Experts of a small language model.
Size: 12 layers, vocabulary 4096.
Training: 279M tokens, 4250 steps.
Below are experts of layer 2 (counted from 0) of a mixture-of-experts language model. Rows are named gate (a neuron's input weights, with its number), up (a neuron's input weights, with its number) and show model dimensions 80-159. Each number is 128 + 32 x the weight over its row's rms, rounded and kept within 0 to 255. Numbers have three digits each.
Before each expert's rows: a language model's description of what the expert responds to. This comes from a sample of Wikipedia text that the model never trained on.

# expert 9
Capitalized first pieces and endings of English-style surnames and place names in sports tables and lists, such as Car-penter, Cott-ey, Shel-ley.
gate0:119103105116143135080145172178109109149114162092130171125138125105142115168166129147167176168131208132123085202148103136137112121156122127096084077122127111108156143126123104101140094066110120135149082127167164102130157137161101185080128089
up0:101129070117125153128149155139147134131109201111116133144126124082086117183173128129113168134116153061170079172156103166101124140127115105142136140102123120100149186140194132074120117112078150185140158133110115092148087119206140162140148103
gate1:104119091135081139159150165109176150172120144109087122183096096139160149081144123114080102108129125110121117121140154087118084081163090190126153113115133121116170154100100140125147115171108167157153078140163128128111114158129127114169114097
up1:122102098135144085114111085172092160137124169144153157131151128163132131143102163133181115162077066176182110121130097079106145156136093116086095158154154096191127148151096145075051169113084142093185155095114172105085070148108125146065189153
gate2:112167141160124138130113160125128100145141143149192140141133153091125112096156172139101121090109096179158091152077120132070111107163110127117087110142096200079084117072183140136168120140135134091154063110150155133146160094093074139137082120
up2:117208141145101179074126096114113150080126118090162105135122109089081104085104141117169122042146075127115106147113137137102129090152095149119104154089128177150097105085156172126209168138118147134192129158092120152143165101127060183128128139
gate3:076079122107112094090115148141155079062141087103050124145098114115151169120082134102075101180130099165112125071147159127103152168172165166107124071105133178109117105088167135128152126088128128106134165149106110114088131076177171107117102126
up3:066155084099161148107108144091144093149108131147093132093070203116120167091145177111099120142205145083097128131149102133128143102099148164104145159201131122123086065148165106096148151114108145135120150125121109153130084089109167114119167097
gate4:111136163114126093118105130120108112129153154129109157086149157252099076153161147173162104197143132149125186101139185116148097134085124123118123120190161104131127132128134173143119161151140127153146102173097135146123074176133094161165081150
up4:137127127170136146154127085127104084080141150105124124166088143211132158140123145190127088141134116155102132097110189078177108108108160168104125141142147116093129115079149117124050157174118096130101114182115183146176128113156144175227070099
gate5:154136142133102137135113161148203111127107173090200124126154140131131089149106128094152112145128086121104138133174157183110133169132126155120126107087162099129108149216102098147137152176161174147143097141169079096123140123136195130121109136
up5:098188164126131157160080159136138146122145154115140132102159124101119145171161055134136129134160114119167116121172068133140111188121060189083123143075141162090145142150119180157108115126099141155105084180168132072114132117152115171104114123
gate6:184134128136125144171055092125173062133160107132083149175095095148167146156157184140106142132135155128092118147090169091196124149131157153125075167122170120186157177152135212178192137100140094145121152170117088110141081121110095116158120128
up6:062122128135169086124152100136078123104088085138177122068149112094153137116098054085143194087142103144122146086101098096091116108120112102127177118148124166069140091072097139099175098136085162086105082119121182109127142144121175167144129153
gate7:117124101116107119129097156147105137126144052134172124144095147087151125093128127118111098153125132082209154145048085140102098145169185126145131128162093081155150139154078142101114103089166080115111142125133146089112140131161076159140201120
up7:175141113184134109151089154174049093126183133121119130138128177117116099145083137110155094108128065100096110136104183123115094132113100165162179126151092109141110132107036177132106110142161142131124134121197101161177170132126119133082168093
gate8:117112109155142119124096118130154199064143059144176223148152160167123157128156107134140184166154189151132092123187180148130117072083105072151151093170155129101177083127233134154111083104121143141180131084152127134153140126113096108145117119
up8:086098136141102120073158144133109127127105135066109132108069174086103108103097164092102104167125119112106133088155129098154055104173088117122190210120155095146136111116070106152175079144179131096113098169086122152120025122140134190154107109
gate9:189156197105087145115120124124112148077148161163131149128124126162069130122096104147164169116119109232162184096137255151125122171172149122131095133077134129150102171124098074192133102107194143124159111165134089141128128155130144101137127098
up9:158167179106105143090151148144172167068145108098086160139150137058136172170173118158162125120139085139094133101130135122147142136147110186122128122102157095096136039164061149069128150068092137129213134132152118143165114106135155116165107114
gate10:145142079151109165159187123117112160127144137150139216167135110188177169194073160210137145160115099119135132099195164090169156110130116121101115116116128128178164152110128073143100140191114144103182155147103202164137151138132088137143115142
up10:116087093124125112160100123184087118143106165125139080147131116149130057111162121133126190189150153069117136172185128110091097097114131121167115097115091114176145169126157094053126080121102196088156108098099113105134097096100101148080106108
gate11:108141148145151245147106093129224125126137132122082103152135144121128090113117128111143186072083099162181115115166120136166036159164134143127131161207080121156130152109090124084188081106145160115149152140140103179116119117128139163090135114
up11:148131182159136084149121094098107183117111112167107232151144139133156139140116123136138120124146155093151188140142133160132155150173111113100167096160140156134145146084125209130060166163122108116117120110132151114079133120119129148145126147
gate12:138160086137103111095103109164109157118112152106063116123126132168138118084136123135149177132101113079142108145114118143077107137105135137150124132195148145131083163061129169089060119058093129077155111117165147162147070120161169159177089104
up12:098177106081130164126135122070188061147169107091098120168173079122069162117145075107087135098139153135101081119148173083178148089099101135095118126151169140070155123158077148188090127162151143138094120106138139103214119117117104096185134073

# expert 15
Conjunctions and prepositions after content words in running prose, such as and, to the, with, of, by.
gate0:140170109077097067091181109094096121109176069099126153127090120120135039130104058142177095157173121085107118146144087165126102106106161127156053151053134129073112106079097111152113126080166140172111108123161117124087215122142127122092141117
up0:092141113058142134074151137091105140146130056072140082167153114103122104114086096197127109135096100087053141113174106155064123101148080086130077120169113162077089120119147104128113139097128111161128118162141136142111114066116104151169106164
gate1:096172117157146098083109109103098148173109113158132159197102162157107138149134140165118126130147180143110107135138122144115112150156165105133124157120110070090081114100171172162124105066157166092075117122114111104104148155126095105164113125
up1:089180131142171077065125099118169111184069116145149099174125116120103105135133119163165107183150164080138155132082172072108093156200134128068151150166120115131107087144163107103115139103158130119108142081125137139147104106153136121173122125
gate2:079105124113158127127142134196176159163188134110098100128166101154158139141127118211177109120102175121161147170115126112136092123135119150089182095156062108095183184100129166125151150081142100085082187149162058120116150091117106105117148116
up2:118064075102125139147123160150092077135115184119196168139101130120103118069136157124113097092174099145132128179093082092141099070118106124088088081174126132099118123144097109162172116140108113073126045199181135107144110187145100143161144161
gate3:217084114149120087068098168121129143055106095177113161103159079180142093163128132128161167130124171089114093113146090157193129094197173154162114176119130103158137098104204061102132142145118078172128138159125134120138098199130127124125103125
up3:063131094131180191138108137105136119182170187079172108132120126102108113071128060100107126092114100095145147189092164068070128161122132106104089142126206141141136134206136159112143141146112154150117111103122078130114151115123148150142161114
gate4:118101153169128080101107118180068112154181141117093134150162179172186093139139086137119153130088163122148211117119201196139113136165130131181094119085107125154176038158187152030077108138090160173143125056104124132115134193058106060133128139
up4:146162122061125182124122127117170154096098087093166118071133153068086176158163182143149080159153122138095103153106071068071179097074134135080131110190129144123080168084104110194110130117129120093121129146162115120123102069177177215125129103
gate5:090137154117087067122137128129166131178112116134232123142097180082127137115141106156109216133205149101077162084056095128145123099105146104179150154129129171188138068085110141106105106116175154140134139086139113089175102148094155169129087152
up5:153065138099167145049056142139075107158123102085154189137086136132184116180148143134129144168148170145118165092121109135145156119132162136139130154116116118110126127139115134161172083099097168143154168085103144141052108095087149124086112161
gate6:114117159103186122098147157131126125121082112122148179106121107075167174092180138148158172202093128139093143141145104165113106152147147115163150134128137183135107107127113124116141124161122098098038152118085147132090114104103152110102124093
up6:107139097141120139128088153140130172139109146113125121117126114107160129151116202146119154168180123105103119116114139168119162114142116147146170153134124097129134095125114114198196113072132132106085124154108147155126103057110090167140091135
gate7:085132127155138107111080104135113137167193124130117116171163148160146171175110134111198127093086194191140135123143129103076124140135137130126117103139156170118128100135124180085120190142115126074091133105137114152070101146087095180140197115
up7:174079112104175176122183139126105091162100146119111167115099102138146151121135085156121079108112109112094141152170142124155188134177115152133155133100145166147100151141148094130164150164149118134084122119108158171109108116119079170115112118
gate8:078121115097180116127101136100154099110082167136155074169105107145127190086176235092086102106095139127179146158143132105121121138093121045133107145152184110129071159166151107155161141173152151114172140128121157153163082108143125155145085116
up8:078097114116151166170150169146074131168113180117169157104100080175187130138078183124163095133100100125127205100093167149202163112146200111113168108101200140119036065109113198155076095061114152121153093129132132171147126157098089153097148106
gate9:087112120137159080021117107154123181160145139138153152154163187110118123093149144140167103159140150171136092124154151114138094143097110101124105136153109179134048080135112115142131087155144128145143148147129162124131089141134151158154121145
up9:124115143122079140212151138092137126105139133129106111115124069162148121101085166114127152113097123129064125073112146118077093085146076157129121165129147104136176137098157165133086184109126191085111114121130168131134164157128109132147123118
gate10:094198135127136147107080115079142137107086116103133099133169131114136141098227098151151145128095189128141148162165118123116150069137083144116133131078106142103152137113151117130164116082108161075145081148146167052131113158132177089086114128
up10:076188137120070110075082100129141138146120146096148122086127124107118098091156139181142120127070239135124147173154088125135121089070095144164142109101089099064113167161201111109141100140101126096166098150238186108138132175133152109094109164
gate11:104109143073142137094112086136119099176080098172104117162142085158074115165109144147121148130096116121144163149151156103161141099147175098159120195116181095142169139056151136104182089119070116133152179151149095157105122180162133137144086125
up11:121144105168134105092109171141074140168132164147138118100192070076104150153132130069125105149113119088139092122083131173167083141114173166123142155140146175124142134145138156120159135118090133151164126115182135130102146102152149139176102108
gate12:167133156076164111153161092082181148147097096094203137137142071128168138132118158174136115112131133109025186125160145090140080092177178097122083102139171166065085123117117162124120095125146162153138067145101148132081113206134097141149140101
up12:092168188145098157160148088115094139140110145152132096111170135056043166057105113127114091147166142153176082153129120159102149099085089142137145148130135101155179077096149145096164162168144093107091136155111129051195132116108160158134126126

# expert 10
Full stops ending sentences, often before a new sentence or paragraph, plus heading markers == and some word-final pieces like -ies.
gate0:099126129102124087155156188112114121088120167070094128156146151208166118151104085122109087119178114130129125156103093160075076116154124105164151124074131212133164169161131078123116127113066131123083146118147193168133164090185111151152139117
up0:103161123110065053162140123136124175121165116099098143135160171157199170109077128158115107114160068117106112103113203181061136136106174073169147106143167122125085101129089101132130131138119090128094117118140151129111152092211119125176133123
gate1:168150140090137115105106133087097105111121116102111139065141112125100186138082114168115139106148141090120154060133151158159144071161116096164098166148035162079107109161127171110121136102158152124123143144143110152185128107141116106118144130
up1:087143163177125142077157137127108165136121148118151121165101170144155074092182130088110097128119112188129072118133151074173162165137099159107193137098205077149180144123093086146181172118121153124140151167142177151120082140160162137098083099
gate2:104145136101132162057126099163143120100111154082143098172077142190135102163108223151103154083121116147100101177139108121122135140148127129108145126164142113092141115089135167119179154142137172080111132146167117195129107157118144114151130085
up2:152124107168163127129093115170088166079154086139110149087101093101143148151126083144112119166139072096120133100099131128162155123181103069097156121199090121108136188165150123155170151191219145170137130167130135070088153083169140144092173167
gate3:190139184158156172093108145190156185046131112124165114143106122095136179132153136115114155175116153168094128162170141118141105078145138125154146116184165125077082144087132092175154087111133086127108167200113111085086103129174082079098135094
up3:171187124127127142119122113091181139144144131106132154120153106125121184072175195151104163116087130125110112121150170095154123181180145159113131102175189157080067091197120083119134140174103116118114102112132162079112112119146101080109117101
gate4:071079102098146165076140156091103189091089129093092141123135134155181160098141192116130100132100161152108112152104138096077109130196153144149131183166102131120098130132080127134073092151117136137095130139088084170163110106166141140154106144
up4:181150152159108153101081123115148067217091114132098165162092104145119151167085105177177132109100116180107133141100115145110182145170141162075112071100144105124172120094092187130138088195162087114149176108119161160050161125116156098032099108
gate5:145066137120098161141155187093158136138090076129103109088115170133139118162123159127145142126191136162191136180091161178120146123132137176129146101115117151073066158129054074135163120106153163121116105151118131077112107084118119069150134122
up5:089133103080096122112167144093070106094161198125129109166111137087114111100107111129141131128107112085133113126096102148085132109142132098174078111101066143147141087172116106095090098184140081109072083118152087088191121097162147176160116103
gate6:128167094103110118097135113195141118171042149066158162125162098121123188124132180154158167129108109156164109156122107165131141199137110129090075132116191104139144129108072122128122091088195112151207132132162123178163193155121090121156118155
up6:146167073101105102104133080137151147104132165064128128168146080111123162148116150144173120103092138180190133130111069141155142159129146098111129153135195048165124117086115094116145109132173113124122107132162146180127182133128139143099167143
gate7:157122158096160166099112096161145141104161092065117152142154166143131138177177115167160146106119183152149113210124139171169077176132134132086159168150092184129126146084088128178149171132137103156153131116078134133157125089148165100107102150
up7:133142099174115145119129132159120137115101187140113071114099159128176140092116140136125115133141150079152086076100137091150194106164151144100084139117225108139133134155170133125123040118173112107164143135112125131152143146130069082177130112
gate8:111172174138107148137161167139050208181143170166104183145113117154096104170166166187077117132161097133084160140140181119116131119141130189188130139085159122176080144122140166120104174119121147110113108087110094154104163185133130194123122077
up8:118168154103143120137142175211136171154079178158128195145113121105157125180152175171115106185110060164100140150156111135088144110123113158120137143125146090159070067126144197145105137134098113107131155151151091177079159110164121210112124077
gate9:099158080157155127139128084088127178092139094154111141131135205153134159158121168174133164106126151078137127117039124080090130171129148169173090116089110107160158136156120101120175125153099187069140090101168104156150108161159156132128086130
up9:161200115095140183139109072157132161133122124140108097126195127125153176075115168139162094124091123087134082094172130141102145110169141141098153118145178073115161157145148139103078125119108099148085135163117151178133127157127147122134174143
gate10:140163182094142075129111101156102110096127147041146138194112121062112185117120095187152132107089064132140149115144163133100144140148099148105197186173105112156116102084145177104150134109167156119118099111118137146142155085177121148128164161
up10:121119182112169128004153110151080153138136119150141161113152155146155132159176110103057103198112142180156140129120140146126100128178131214181072110129152098131148096111152117120108154151084153163132104159113123116076098133108114130145158141
gate11:161170136135117144169111175069119162120142131161127143162111121122133058143125099140126150090112186126091088160152093069114081115158137114159106155115147131131083112112120115156163133135128140110176110152146141132161101096190115106151149140
up11:157156130079155177156105101142130079053132174106137159097161122080172108154118166092131083205168140171128122086154159118194147154112095142122155193140179138127119092095116137163194092095101112179127095140141145151100165105077123161092175111
gate12:163121175158151162053108141135100152152137180162103089145116107141083097125118110173119141084112068090119078127145144101133123140129089135154161111222120113129100142186152117065168118128103174098101164176098190115194189100082155130135145156
up12:139155105133059162164144135093155136115122055100110154206144143134143159138116123056162090135134110197122132152072139082139118144131157054091147111059142104132145124109128128185155147191179151130154078136138122098131111137139090116164166116